Experts of a small language model.
Training: a variant of Muon for the experts, 235M tokens, 7169 steps.
Below are experts of layer 3 (counted from 0) of a mixture-of-experts language model. Rows are named router (the router's row for the expert), gate (a neuron's input weights, with its number), up (a neuron's input weights, with its number), down (a neuron's output weights, with its number) and show model dimensions 0-255. Each number is 500 + 40 x the weight over its row's rms, rounded and kept within 0 to 999. Numbers have three digits each.
After each expert's rows: a language model's description of what the expert responds to; "comes after" lists some tokens at least twice as common just before its tokens as in all text. This comes from a sample of Wikipedia text that the model never trained on. Tokens count by the router's weight.

# expert 1
router:484458470476495513485480621523477482492485569538487514460546481462480463549447505431524470450503488452431488549514510535492511512509505539527474522493530500535523496505474480578514453454452475533451443506525522479426495493400548486535552584535518495527513526516492467585543552477467473548490472503443480493501552534533502532538499465474463513475429464458397499516519506575501514476473476457522476449424538508468475474468534486545470462585519518480468483549557506479450491468514475478445479519562501513512593441469519481572521535460514452486521562615503446443527470493578578476515568522491494548567525483451463486506526446408489508442491482499540536523517567549461574491493524561569522503422454482562563550543546519505556454532508528529540551482454448424539553521456474
gate0:465537548528436442450497442522523510449555491493546529459501529525435461496506572447503520582506485471522525471493488554512463515511478538460460526559463537569526552534551514515516487573481572470545451432418449488505492541494456508518546548422457527550465464482549542510472528549563509513474528468536468460541507526486511537470507466539501484431471506447485519501554454559548470509475461498390483520549507490483537468409456565516482427497518463587551539454446517463540427482482559563559557490520495572414507498505514474434504447608468526508549525470550468500479436462517506498481489509429504508555568467513454454499484504525498489478471423493556517562498455496502493480534381506449523437444517506446526517499428574456537502532496531484462483497510533462483478532452464
up0:506572526490495522514505463477527419479439493521451539522529612501536463509519460488550462477500516484529533396570480519533601471490575595536483507540481485476555495496517592496468526437544552539455498506524508493457483495450479433495494515406448459524482501452467478521551523565517444499487499507541442619512506537506482576494470496450518539465483531504468496463566537436528486511528528557498532537485528546502515538531554452546558532508567543555506568475598447516487488488588506443481473515533441531521525488536543472556503427504478560468481532513482506510445544464519498495449549459555531542474481507531480489573511538453517557490577534517489524412487492529490481487437621524502506568523446480561507508528503492511477493494490546461488559521513424481564531528486546
down0:487492488468455501529520483527521528458466502492426521512460472435539520524549475593546526479629452532501516494519555569470569434463472562567519520481548488465547502509424508444464538532510511444460458478507560546506477520457528450548473514551522519514480439579497497486505460457507531563541481481486389523445505479500462520507545426493419482494488505421480520470464493465527492481495530514464525471580465486502502471567613486488443486576431479504437534546468532465536519476505510528514530544605466541525474503525502476492421539521460568483527410500523475457460514480444505557494523446477527562492487466500524553510495469499531527495461517534512482498589500523467490414543445532488471581563419516520556436450450450533437546470492522506475489540510569508500494517529449
Description: Table cell separators. Pipe separators, dashes, semicolons and small digits inside data tables such as election results and score lists, e.g. | Party, | −, 0.
comes after: " | ", "0", "\n", "3", " |", "; "

# expert 4
router:451541516498502532566497496575528463422450480537509471482533513486479499579470503438466521471508466468537456537515485466463448451599524481594443487508509505492427501475467492478491470526477441516504500545488536486443509463442532484551503517563529487449413536532503479490575516529529485512400471517500500531490518555546518525557526481481500432514428402468468446507555496541468483498527525502547458482468545499441460505496598518540497466590457494462426506489550558436409458518511568542467479540602482491482518484466585483530518513522533446525500451502466425504457437500527515441475536558447546503557471515456503549451523505441492500550442486451555526518636500488483526445534500544527536440436466532547524495504487477497485452515491531536540573493486478432524478492509487
gate17:575590507514558592456505460460519437480597476434573511494474541481529511595481532483505524461476492560505466532512534519475548508510462565525464496544554448547487451504457547505476532527526537471460535502493508474526516510573548603435435482585456508439494487476492503570512555561541432543469495576531489480489526507479486494450509622555434522534479489474511479441497453462554509512505500520573528557465468506535486473503485443479468453485483433486538435462544462477464511503424526580463555490501488457503507509487506488564479505567453494528475563448537475460541496523502489457546503485547502479466529509541411504518480580466511501541465513539522461471478506462544528518512502564516479543396470510500484443520552523445506437496477535506443510534407494497577457471520549
up17:554551553507476506532531504494445503483500476472557524517505566515526573476553551536528530482475549463392467437457484467471512482503556557510532540542558525464513489574532569505502524529493509432472550495489584487470580480537515486440490503548505558448464560471581540509514529554565492503535513555469528452499509539527495504504524490561472594518495432510511492457536436500489449489529486464571515491438426507579449409484556437515509421512492373509513478560563529429499485474462531518494481534533434530433547535462461493567499502554438569568516523531501441494514524498573513460480488534495549494473513536529532507559504530549473521545517480463517432532464463460526566475500543513453479479425484504454473525477570476545505441509528503444482518524476522503579501499537573
down17:511433522502497454531563487466490486525381481589470496481492391480489548463554495502518433465526455522530538498474556441457477523477461500463516497499513521438525536439492591513469453456554544542444545491550478501505515533441524436540499553505453501513495514468455499475510515476572547556463611426494482480520500513461451491474481508505494558477550451575577499486469487554535466510582508534489563474442488483480521438566511500530511549476490487537427581570445540460521439478471487540509484518511539516528583505521546471474494529583476531526516486567487455504472481420566499520446564502574503431471533491549507485470552480452487493460546512501528449529546508500534446526429541476571443491531486448569471522571572467514531508547546446475488489518526529487501470529459443
Description: Multi-digit number pieces. The later digit chunks of years and figures, after a first digit, such as 1'990', 2'019', 000, 30, 182.
comes after: "1", "2", " | ", ".", "–", ","

# expert 30
router:510488458512519574520459528525554473428512485527556454472524469467486510521483537467621470482428429438472492480511478522525424578575397543551526488515501456530506441442418485566455483513449469540471495536551505498432503451431504529518455491490499492504530463468507449528487505486483463545467511475537403507518469493502511554534550481432453495456453464455466490493506528516547482514509562544520533492504550509449477536486539499521456470571432433486428530517526491465433481534481509445504457486510463452431561466474540465584452464473514537494509503496478485508514443512513448508488554543517455501522514482494476461496504442406488531431424486453556514564514514526498472406511476546540576445521483519538492576565499454455575489469506572537498550449470504463498573524445435
gate0:457461450534509487447519537503478538527515527492520469581546503484436501598514484508508451519509555472473472489455499479472534502447502558540511512505489502494511528477503541578512598553534493465470562430525567501551539486531510525521540502496590473482535523575460446588474573509469456491509569414473487475540481434464554493504502438528518440473550537457434529467490526503424522514426536439574530484520532523481467505471530530477497436472534465486480447510508522517535538560461465394427552423509479511411458595511502540486472461554482516551435485472522527586489541523427466472534489524510506475492480498464489441467489519477489534495563490526474556507521521496523454520508486535526518587488448461516611537456529529480520544405447523450426468453496516518493444472482471
up0:416488486527511514479521462485491633488513467506532489500609452475458468455544497561495491477501531478541469441538566482535455600523414518471492518512484531487527535484481439517529469582454545470486552515499505523583525499511489540568482548492517475551501492588496478477422541498450455534473495502431507445527477520469495524475486492540494474564444554509460560487508566457480585504530506467566517460501554440517494505455563538474457490467444508535519484540520501536510506552468482447531418497501560422429489443560507505477508491514512470518581540492480549507476527473457501444522494456483479489525439458482536487511453410513424580472481496564547566553488488547525473492471489531459506452460421452541546514500541425484579554473549450454501532398514513531504533473497486
down0:445518432527463549572475464491460484538520503383493529487567511497517535495504478456445492524483546549497454483512573486560453487470450482425486480506547511494514489538488603535508533448472547541569538548503433556450538606506422497535518507526551458536459487465495543485524457499465457485538500457492523522442592379564508541471551564528572495524533491486587463529525570498542500485520519499558461534491528503461534470440490519418555529505474398560437491461473563547537486438409530495470511512430485482454559455491520428507554514462477533454495498519539514498451507561503544525479447500478541517538535478519566443476548522475457467512465459505516498450553516521537474582549457491526511559486476467425486480550525486510495481469509474516518507460533521483445508510498458
Description: Table column boundaries. Pipe characters closing table cells after names or headers such as Producer | and Role |, plus by: and as in credit lists.
comes after: "\n", "\n\n", "3", "4", "| Party", "8"

# expert 2
router:465524475451511487520458481563488457493538454549475554513506469495426530496491486497485450456432485430526456510521553504542451545549494559537487480470469531544526526469469460538504509581517435519461474503490558507476470455451555552492553530504468391505462519501521503507461509474471465585509476436463542490496506563578610529516509461533553425451473507471493462506469511510494475511488517516485473407520498510476486529464571434466449431494503487470464435494534501475480477440512478488481453462582560540469499450511556439494416463525506489464489429550478454471464454467505509479498546526506469540535495504492458525493527486461520553491476432428572455521491555439451532440557476558474539428534484515467549523505498495512550394578560524584522487453410449437532516477424460
gate0:526484479517500475449507516501464587488468551539400485542505518479461514451476487405412484508434456478440485523529511566481513495498530547482522432539463468425504420524477526461500521563508555474469466519501525508518477524565506490542493500469504549525475509508472496430473509520511492564539426488434562515508499484592532537499517501497462515541530522513517466514521481577600561484458425453340482458545533545485481517510508506449504501501497533484542508494516480522496461442519558546473494555470536513479535500501528478518491524479503537558428517507531449386487568473516547464452529517496434460429459502468519506469507490567559465572596501512540556529452523494504511477525404461492460428509402441511529571542521541535470466527478456493571491530439494492510540465518469
up0:469501486540496483456551457546540533455522511511418478499496523498542470472468471441501476540515410461483523565537523530484491485474510410514464494503457486540489522498490527539474573504482544491536489522550533495542523461528581500518543463490528477553455496596530526440464541510414523516488420506462597538520510475546507556489458544467512450536554536464475520569506462516547524439511508542365481509549554503445488600498528507460456555450512498525519501529541482500499532436553542479517436579499536551494492494487462462568531524440466497479427439539532472417472535473549527491492525509516508466488480452466543494493484509572500525528575551505517531449534575494494551525542477442453543429532380401542476521526566517499511454536477493480543495493404486473461518527469540
down0:466477434574500471442409487532463486479538473469529466499517575475472631502469508533534534490524501500477566492509507544518505461482503473489546586465523560501526577481491527446493473550461479559487502477487476506520509483564483561419522489406479544543543552513473533559456534528461456475490530495476442480496471454519460388509467517533510496497499533496443540487464545467525500501444586553481520472459516410514475527531495483486486524526507514506551513402536460491518490546462546463487507477521451455494560535484511564464487487552456573558501475559458513485502505556452442536547487418437590493506588477469529484453569426465506432497478518464570536577457532507464513490474505507451534442509485460554551428538482541514411508519494480512463525393526543512529510487498524
Description: Year digits, time prepositions. First digit of years (1887, 2007, 1988–89) and time or setting words like In, after, until, during, under, later, early.
comes after: ", ", " in ", " (", " | ", "| ", " "

# expert 10
router:447530490495549555475470522502487539447494492542527510555554481399514524510535524457522564466463493402470477543502511527482533501533476570575455532494541528547438417516458551537476466483573467516423492479438552515495511429433537476468507559493459501438475531501508498508535505469456525522465487478491497513474569534525532564432530472524478418458441485513429460509457472596513474516499517525521474467478493453504527505509551451496418448549496455470483498499516600430395477480496510498494494457557580519473505505470515469499471454476471488525515467591500472453481459514550536457511529492489441481465558536492505510447582514495523521521475496470528495577572528568525525505567471552615576471484493470422536482516503528520571432491553546489545537428490509473567516470503463
gate0:482473413507490525543541600463460496554434498531516520488437464534532523513443531501522443483466520514445492496471493467490491489468577586445444462457563516469525536583633445518522492482468536581472494578440572498541508498471491473533505466479548559472553525500494519476492398468522500514520438556440484429472542537440492520468428458414507404475523502505474491491521535464527593560536566486510461391429501538519530426466512516479468503454526531491458489512531459490469475519569491552497518492443489466508484540491498434472514526521536550431525516509526505509496470446514555420496433501476510501452495483503515512554527476488512507501512496471507482512579485497455459431505521568514493571477475505459557509408452383534497484524503497453482507532530520470498466521504493
up0:485489553525507488511466542449519471542433509455453584478529539544511537477427526441587545492530471468479477442480485409484493488514538490542407494451540482504432549522519503527490403536505518452520452546463492509477547471460536506474554481519512449469483598471422442543498483520477522532520422495478486482493538503502455516517517463520540475543510428531465453604510457515467469519549472535517510483435395375459568523484457445471585441463526539473472500466462473534475538564496579504494580544520396561543465510536505525517454530447496511481427485522498463549508561449549524519543476495495527469558473494523604506469492509533486495582512477515490455560535464475441486494552522532509509492450476500422461514566457509526546493449510495532443488508524502509521518501515501
down0:526555530473487461483448498538487507492481447547503550501640494423486465525477510520485524548412464479529502502532540507554550600563512501507500527573470494554522480401498496539489409468571494460531526484563451434477599476535461517490515535516535491485477544502503461492602476522504535473512571497463529580470478518559530480482483447499445498467440515428444493491456559567575480554537458473576480512503552465509492537541514469543532492510483505508445550417416547523451472531492498488503492486502512457451491504570460490501439506506484565451489476467512506503519510460559481518501501462553540489553551514506453531485471448577495548537489474476499535504525440540458494506560490474521491494559543562473499534566558561496554551497539485544508573528501392499453487458491569
Description: Word-initial capital letters. A lone capital letter opening a proper noun or acronym, often a foreign name, such as G in Gaza, V in Vayalar, K in Kfar.
comes after: "\n", "\n\n", "T", "R", " A", "C"

# expert 27
router:492513530484533513504499496550493530480454514550452488554517452493475530541448473461510422426529459503517460531537496520601461502533452535550474517464519511495479451512499467494506452473497481586503512513481613524445536482480568533515532619595469507474476531530495491558497524443486452569489485457503517561508539504640513631502523482453451497540468489493479496473410450546486482494520497468497509427481517485488451463528554465500466491507510479471468498507475574516504498489508411524486467456514493518508566461456542488524455506506555450531488551521493482525555502460529485468426553512468467528502565563508488557540484469531471513461459504475532474524484549538525475442495578622505527412481490530481537511535492471459559477505459533530586489544465499486562531529452370
gate0:466440487460500512507439393515532516466467465430459485436505492523488489500581540475539482513489552497530492495484471478461476514460473547473480551562535431476525484519534408474515439533488508516539458530473501444453459464532572489517527464477462517440516473502506529546474583478475495493523448527498473579449472480592469574498537467466517492491446566498448592496509484509509459536552385498481472481536492533504444539508519436492488426555485480424545532465490431484449509515478531548486490467467477529490490483501504472554507499396528451531515485497482456514410501444490501508544514488461474514477595555513451404507482529501436508502491504503466465430502501506546464453549625501555497493492410541430546527517544492587580479525476458420510511555543493466517504547476472
up0:485524517565482448539568524446493507535535528515533474543481492549495478469462495493565514480555502433415540425526544485484449547478532434476448521490522497536491533522461545481569530393529514424453515522521485504488579474537484462528517514511503526591468511497481444467481495464604482488512479451471526466545547562432474499538438564468533443469562474450548471457488573519506509493448598513473516521519570462458515459518556537457505573434539448518453503483484539479479462474545506483479504520504535497486569500456522535463478523596525539472491479500457494589600538509529496584492505495501551540498486442534613575479509448542513441460528476513519489562506469554451522561463451484499466485538580544472477513518464490495463481544554546545451531469443539516495551465525520
down0:464568457495581499503447575558501515465442461480413468416557524542570537537487474446483462485520571523556419514492537569513487513545540511468515532450520563549510507473524458475500424522536504459554504495540507452515506514489527516497520492450473437493555522467514495534441553459478508518497435469510465490555510483501478485460478445474507442484513504501456496543512491495462553583566529428537554400520533551557517518481535592488517516495543533519560521543550511533571522557492523446492475515438509593475491449395476490505574501546505491529496513540449578484547488487519443449457549494474441469483551437595446473539489547467490479525512486513474550549512503467479490556535483447531455477433454426424542515461536546524468424536513488497515522561541485531468466471532514
Description: Table cell separators. Pipes, spaces, en dashes, parentheses and slashes separating numbers in statistics, polling and results tables, such as 1–0, 1,222 | 26.7.
comes after: "0", "3", "4", "1", "6", "2"

# expert 26
router:471565494508489559551478570533451458437497483502506541456572461461508533529413471482494451502498420475475474483526557581538503476488512471575493524505476503484506486515467456493428464532574491508466487494444517385427555522383508598517552550558476538494515488514506472554568509531458489559523465454533492505545506567500559490476592504444456465468472505421410473495499534541476481494464467485509499502505473505450455521516484472473438535573430410494491468473551485462488414499462477552523421503535547477501495443478556533525471473508489525429551510485484448421542492519481503465505540500488549495491515557465507489521516447488499513475468506515502444503518509519503551514443443543510518412510508478461504523529460539491523432562584537529574531494440474472580483510461418
gate0:475468478529520585536526543531565510486579442502464531490540502495553449432521530473450487447457488439519479532541490520524501486480497554446478449490434499544528418460490486475461458471494518492497476459533487475529465558545503472578485510453389495477483524441504487497581537496555455537478496553431538525568449536547465557393564445481540471541506484513454529545484586489545445405481486513547482509534492520513465514466517481440512547438463520507511519468568475508418503464541431453497409458490479463584497524454467559557476471542474471525471479548474464470490417524467525498539526442471460513493501502457491407557511490574482474542510523500487542514505530531574501434484500521500509496509488513538495553570449464506547476471478473466545390524516504486583538571508471
up0:531507509515573531505460543471478462455449480487499495497491500509553433409497512450438526457528536526505438468543489491547532441505478549522497515468451554476540450489514478418495540488462555443563471545529463494497520516532500519589514454447455532488469487465503489532592470466556461473526518586405515464548475535478435548465521499471574432556512454524469504530459554502501511404489582510497524551488461527543502531472483526439496511430460510550488529515500576488513518480581548451532426495475507407575519508525518503541455413516506540520490494498471503532494514511429577509487516433526444592453492498502560470571477442560512475510451516477521574563483527442550527509472540539430530500470515554553545457479453510493488408485501468492560434470556480451518510513529483
down0:546554525534486481502502498438570446468467529526517519533515505525472482517511495529542521472585550535533476573517494494546499421530444517493466529510507489538508510536534479502523577527486475437487500510425581577536454488494446449522491454506515501517477501557552538528502462554468543447434508536432574437553488476496468482480482479444469526504468397561509472443517555490535440506449550481507496499503495457512507497497538599456503517442508422526444468434512494486492495505596508450508511539439410482535495427467500475495484490522519514526459453501454424534482507464430573539487519493475416475528453521547608493464437512505438582495491460432479505555468510401568501553560479455466550474474511530565477462415540448509496462531577499473457506514494517441517528478466492
Description: Line breaks, markup. Line breaks and wiki markup such as table pipes, |---|, section == headings, list dashes, mostly ending table rows or list items.
comes after: " |", "\n", ")", ".", " |  |", "\n\n"

# expert 7
router:450530497439549521457545518517494496462444468538431520573547476491463522470469511448524523493491488491413464493528479595452443464535470529492500541476500491471527492552461544475479484555505448511488498585472514496487523447521557498539516511523486456400417442427543400581539497513448503569446436441554526551512495524549531529509527469516479477479439460467464540545498491557480490540451524455511451489562531481420523442523550549506486389548500523492467498554456601492469459479462518506412488461551503517474546499484606463471459494516464505495543497514493451489504441485539522479521529486460486516446521497484496539503485496456601570522445449443550461575538541500428553452471510496524537475514540489483526476534532486487534408520488509525513520494418519426543531467501461
gate17:463513503467540508445466489518496521555561444526496538549406487430525464469445494457465533483520574542457504471524486448527494446446401477543555525498503540457547479497476461525509416551518472491501541469507534568579476515524509443519484455459535546453438434554517434438459521446571460458570543488621512518580514422453501540553553492491505503463438487535475474474450488532495522401521517486582530505486466502486430562518523495528467471546515444488503472435500560551565503532482512570471522503494532459434472518414500585513485496500415511510482446480494548492470460530479500496529469542487382476501451513548478526424487504533480482525430487481474538495522449463562514536474483419485537473461506490450517501463465515480541524465526519467512494540485555470502550492447506
up17:575499461505469500533457433523445544538397566477499471527531472555516459559567488518531417495511500492500447497422462490536526586503518472521560522455555480450503501557581523524487541518522524510490507501500467441476509541450550510522577472528444544621495535501506532525552526502467476460507562505448480509442481458481468503501434516502484542513478424529457508485481545445510529551519431474506544497491568510579496489478480474502573582481558501460552559571477507457524517471450429494460457541531525535559514524514468492592582452474489446483587505491551522538565512485474461486494536482457513461530514502491463446536438506513416443512525521446465414445506517432476489500569553479529544493551528593470454490450520529456492448501445493537476450430494511532490506510491485
down17:551532561494477467495563529528495431533499460483498483561572489436510482468535525460468470433476450477506505582548422600498476461542485535469479536557510461521542516503449487527584562492487474459580517524535475436431527549474593465452558541461551508427474464494507567492517489461465511477492516461567509523558486525543501449477551455490466496516532551496549562558501485529523507481556490519507420497448455489489524482533454548483536530524476454464473452527456503545494522516447461536443516404560469493558552512519527540433489526498467559467492469515525517510484503434562519491536472546481503493516523475401496468545560526518533549498539461432400564480493484517478508474530492474537585523509559444540498575457453483532527505435434554483494563530459525478457425493431510
Description: Small counts and numerals. Single digits and spelled-out counts like two, seven, five, in dates, scores and quantities, plus occasional prepositions such as on, at, for.
comes after: " | ", " ", "| ", ".", "–", ", "